Experts of a small language model.
Training: a variant of SOAP for the experts, 3533 steps.
Below are experts of layer 5 (counted from 0) of a mixture-of-experts language model. Rows are named down (a neuron's output weights, with its number) and show model dimensions 0-159. Each number is 128 + 24 x the weight over its row's rms, rounded and kept within 0 to 255. Numbers have three digits each.
Before each expert's rows: a language model's description of what the expert responds to. This comes from a sample of Wikipedia text that the model never trained on.

# expert 8
What it handles: Prepositions and function words mid-sentence in prose, usually after a verb or noun: with, from, by, against, including, and the following "the".
down9:091153175130115088085113111113145132170133138142115152143097147125136119137095070147111123112100122108143109134130134130127139082159139167117150134119164138133156089115098110136127136086143133110122110150148151141151107152160140108106135122137149102154121094131078153143145145150097144158126181069169132150117139122111100182140111129151160123155133112105107115130156156105133154093119089109126101109121140102122113134110175136095174137094150173100124115116126172120154111119193121

# expert 31
What it handles: Forms of be (is, was, are, been, being), to, of, not, and adverb endings -ly/-ively in expository prose.
down9:114116163106116106109144089122127146150200116109131127161067152165094088148177119134143152135084095137111103139116154107144115126159076134143145155126069158132173120159150104140100172119153131145152129123149111089136112150142124110120137139109145104126117118150085152125088156118103111134141139152122187122101144103127098150131125106129123170116161097123123137125138130099111126111150104126130139149108083101115134129106138088164137131158139066124137186145103126118133123115135139

# expert 24
What it handles: Single capital first letters of names and words, such as M, D, K, C, in Member, Master, Korea, table entries.
down0:144114146133107144172114132141180092122130071111139134123145168086114104129089150157121165145143130148145126059083123135126181148162128116108129102118150156096093110107142090122156110130138141152144119158089103156109096096104121137145140098143124108137133106096124147133095136104157172127129119161140143134080151128128138129119132118118113105087119172086156118148118154086106109146134139155121127065128137143119153131132138107131143169176116122129124169168117085125087135134141112

# expert 21
What it handles: Section heading markers == and ===, opening quote marks, and initial letters like S, s, Y after line breaks.
down0:133126157138137119133114119151138141112126110124172096131131106147135105160090125112165127120131139140108169098159085076128139125147158119082137076105108132157134139122120114115092140145126124165146143086185153077106142134119096105117118123131119112146142138107113124150127102169142116097128119159129108099146127152098136159124128141146118082111146144129118116125119143123141127164143134168165071118139114121112160152101108079089118105116131157126141142138213147161130139172058155

# expert 15
What it handles: Word-starting prefix pieces like re, pro, con, ex, att, cont, followed by the rest of the word.
down0:155141083124116129117086117170103164146153116116174099135113135162129103161134090130162091120126150117177155091144108131125133136122142114140088141158117133151131130121159143150103099127162146151106141083099123143117144105129162144142133113118155105150104134121106083174144190144136136100136107174125130109170097153136123133098121104150092099108129152155111108122134112100153040132140095126121141079141163092142145135133143172101114122124129131141101125109119078123141122135117095

# expert 7
What it handles: Last digit of years in full dates (July 7, 196-3), and country or place names such as Canada, India, England.
down9:129148127133083114148145113165145157106129141105121104136158078134144118118121179111113130132120121094125105161128115136092108159124129137128116117166128085197136119176108111120121172102125108136171130135154184107112101110095154112104166133142127093133114130153122146158079131160135057130106128122150103146164145161108134134087164152141107088119093112137112130112160077143140135122138142128138089107110116181172134148100137170115129124175158144136128141113123135136135130106096127

# expert 10
What it handles: Word-initial P/p and similar openers starting longer words or acronyms: P in (PhRMA), comp, app, imp, dep, Rep.
down0:135105092203113148126134109111163166122140097165098135143093150107180116149138127150096135157143125087108097169103124157106140135143148122116126146141104116134119129085109150135087076136095144161121134156106141153135119131165145144133114148143157153136136127145103095103124178150138138119152126167145099141065153110125099099164112109153107148108104141089132104107109124076120101135122148108155140120090166159112144135157102145098129117147151126141117114076139129128079152109144122

# expert 20
What it handles: Individual digits within numbers, years, distances, scores and statistics, plus quantity words like two, three, several, many, north, south.
down0:119105140189170170160104198140148120136077160153126138108100084151106081127077153116098175101136115123128102134112133127149144182132104105164125110119149164179147116126162094106117154124140129123116130104115161137117166135124113119104150113185135171099147141096129118144130117101086147124114138098113169127138129142126143112135113130143139139115110119113120093111119091129159136144103146150134117162137069125111131110121113150130127104155104102120139110084110099135122149120079138

# expert 28
What it handles: Opening parentheses and quotes, and vowel-initial word starts like ar, Al, e, im after the/an (ar-rogance, ar-chaic), plus LaTeX backslashes.
down0:145081109082110098102108125150132116152091157194125134114131106163142113099155140165142165142142124108119148139084116162113115130171126142121104152127094141120110143104113093132101112162122135167065140140186129083124127136139143099129076130097152102139164130097107155118118171138162144076129119103163124084108098166163116116144144112127142129109144169110110109161103118141141117116139112113139129102151143122138141119174130122096158125154144131145110110154142146096137176135106125

# expert 27
What it handles: Opening pieces g, pl, fl, gl, dr, km starting words like gallons, guns, plan, conflict, plus coordinate slashes.
down0:148150131156120132152161151144093126158081123129119106110066140136134112152153086148146142164142085142130120149153154119124121113148120115136167167106111108118123090143118134124130120155088108116133152150082125130146106096128125109099140141076128140183135163087164119157122142073129130140126114156111116136159145102126123061126111119164104136133084102146126123148112138125098089135115100141094160152126139115107179189098122132097125192128142141128095136107146131135108125146166137

# expert 3
What it handles: Final pieces of first names and common given names in bios and tables, such as Laur-a, Lar-ry, John, William.
down0:150148148175078112123119139156096128121164069152152138160133146156128183158139129146109169105110137145105097140136118117099108147148159155139144116093145137126143165087146084154112124164137102122128116130144090099139116156144118130134131118095115100175124167135166136125089112148096167124091167169157173118096091142120151066092132136106115137114117142129117088144110137108125129118087152142163117109143141120105133121081109104171134111129124137134111153142099139123151127101153102

# expert 26
What it handles: Final pieces completing nouns, often occupations or objects: danc-er, act-ors, viol-in, sculpt-ure, boat, with endings like -er, -ist, -ion.
down9:109096192122116160166105087123105091111152131108109131150151094151202106143133125181126142114147126120118122098118132135150103081123141138129121102185123150141119149131127173089126146162120123076097097090121085087157106146137093114133124106132143152111110105139139150110106170153137119110153145122129152130072159151103151134110143157068126147117108108090121162168145152127126107148143133153092118124137149124128114135135147121118146152120139130124129110121128141119103120200127148

# expert 23
What it handles: Determiners and ordinals in sports-season text: first, second, third, last, next, each, the, their, e.g. "the first club".
down9:143143135165118150109148134101144091130150140148182113166175103182109174117180176151125119105152156137171138095114124144120128110152147131135108127105143118127128071104093127106154137119134133113130127161141118123095135154163160088115102131140143125160120130117158115093145088138129111140156068124125107144112099130164083105126101143134106081091143145139122169098123106127147117132160122161095112142113118155129138162133143093118126109146076118124119074072140115135107138117128107

# expert 22
What it handles: The preposition in (also on, at), opening parentheses before dates or details, and prefixes re, con, ex, pro.
down0:178145117135153140165120095147154135139126139092132062124078147106106175173152156102108086111140142127104107123135128147110143112113116140146143137079092144119149161153048156140087110132118140174104144115125103125114134132182161100109072120103123098135112123154111107124118158104168134116103132133141131112137138131130133114148122147162143118102097062151121086166127144114096127114133131132127142102107182126132134152132147122125121170130120124120127130178168125113136111158130120

# expert 25
What it handles: Middle pieces of words, usually verb stems before -ed or -ing: om-it-ted, reve-al-ed, war-n-ed, culm-in-ated.
down0:146146119129163130139135153096118148106157140133113104119158142091157128100142112136116121135145143183134089122121143126091123122093092115078151115120114110141141141186125121128158110185109084144161133124152125108170130114141171092126144113119136120127150162100080146167105128135098144133139128140127139146154099140172133110141118133084123135096080140161093137101125133158086135114162124074137094186120134155132093126121130159130118142174149158113110085101162144108086106131099123

# expert 13
What it handles: Sentence-initial subject pronouns he, she, it, I, they, often split (S-he, I-t), plus first pieces of capitalized words in song lists.
down0:173118170133094132098115169150139184126152148095117134127117152150100159150124146111124159102143133117103109123123128163125104140121179128150094164133134076114139106134095139128180102124149115125131112122139119101150144106138148088156149123106128127146111123162112087115121088129113119100158153124140143132120088100112096097148109175143129141179141104129092150099090129164122164123158132109141132177112105176116104104105093091143121125160131109121110137140067113153139176105129153

# expert 14
What it handles: Month names in dates (March, October, April) and pieces of words like Legislature, United, South, typically in election and government articles.
down0:153130148129111146133129118128126128096180117106076164137115100126164094169097144181167128091143123071143094148164096148130118113121085137119131080139151156133102145137099078111093097127141151138119145110142127113126120121127135118150076115134128136108142135152135142145126149104129139118097120110100127131121129109102149173074162114103126078131155145080141098140147153148117145143170127087140154108121133130131111085105132149142071123148108158151143177103122102151134129164103154

# expert 19
What it handles: Word-initial single-letter pieces, especially m, M, L, R, l, v, beginning longer words like m-agnetic, m-orphological, Mor-leys.
down0:162135117114138151111103119135101122144148081157140142092123147147096085144119118185124148114134119118093125130177123153132144081128112129150141185099093130094095144106092150112115161101154100168086145131143156087161115132110166118124123115123150117105136134127119166086151170159132121138145115102104121130174123120110115148119123163095087091119097119138160124137135106124088178141127113130110096150126171164181132115134114085108157111127120110111107170157165131135145110143141140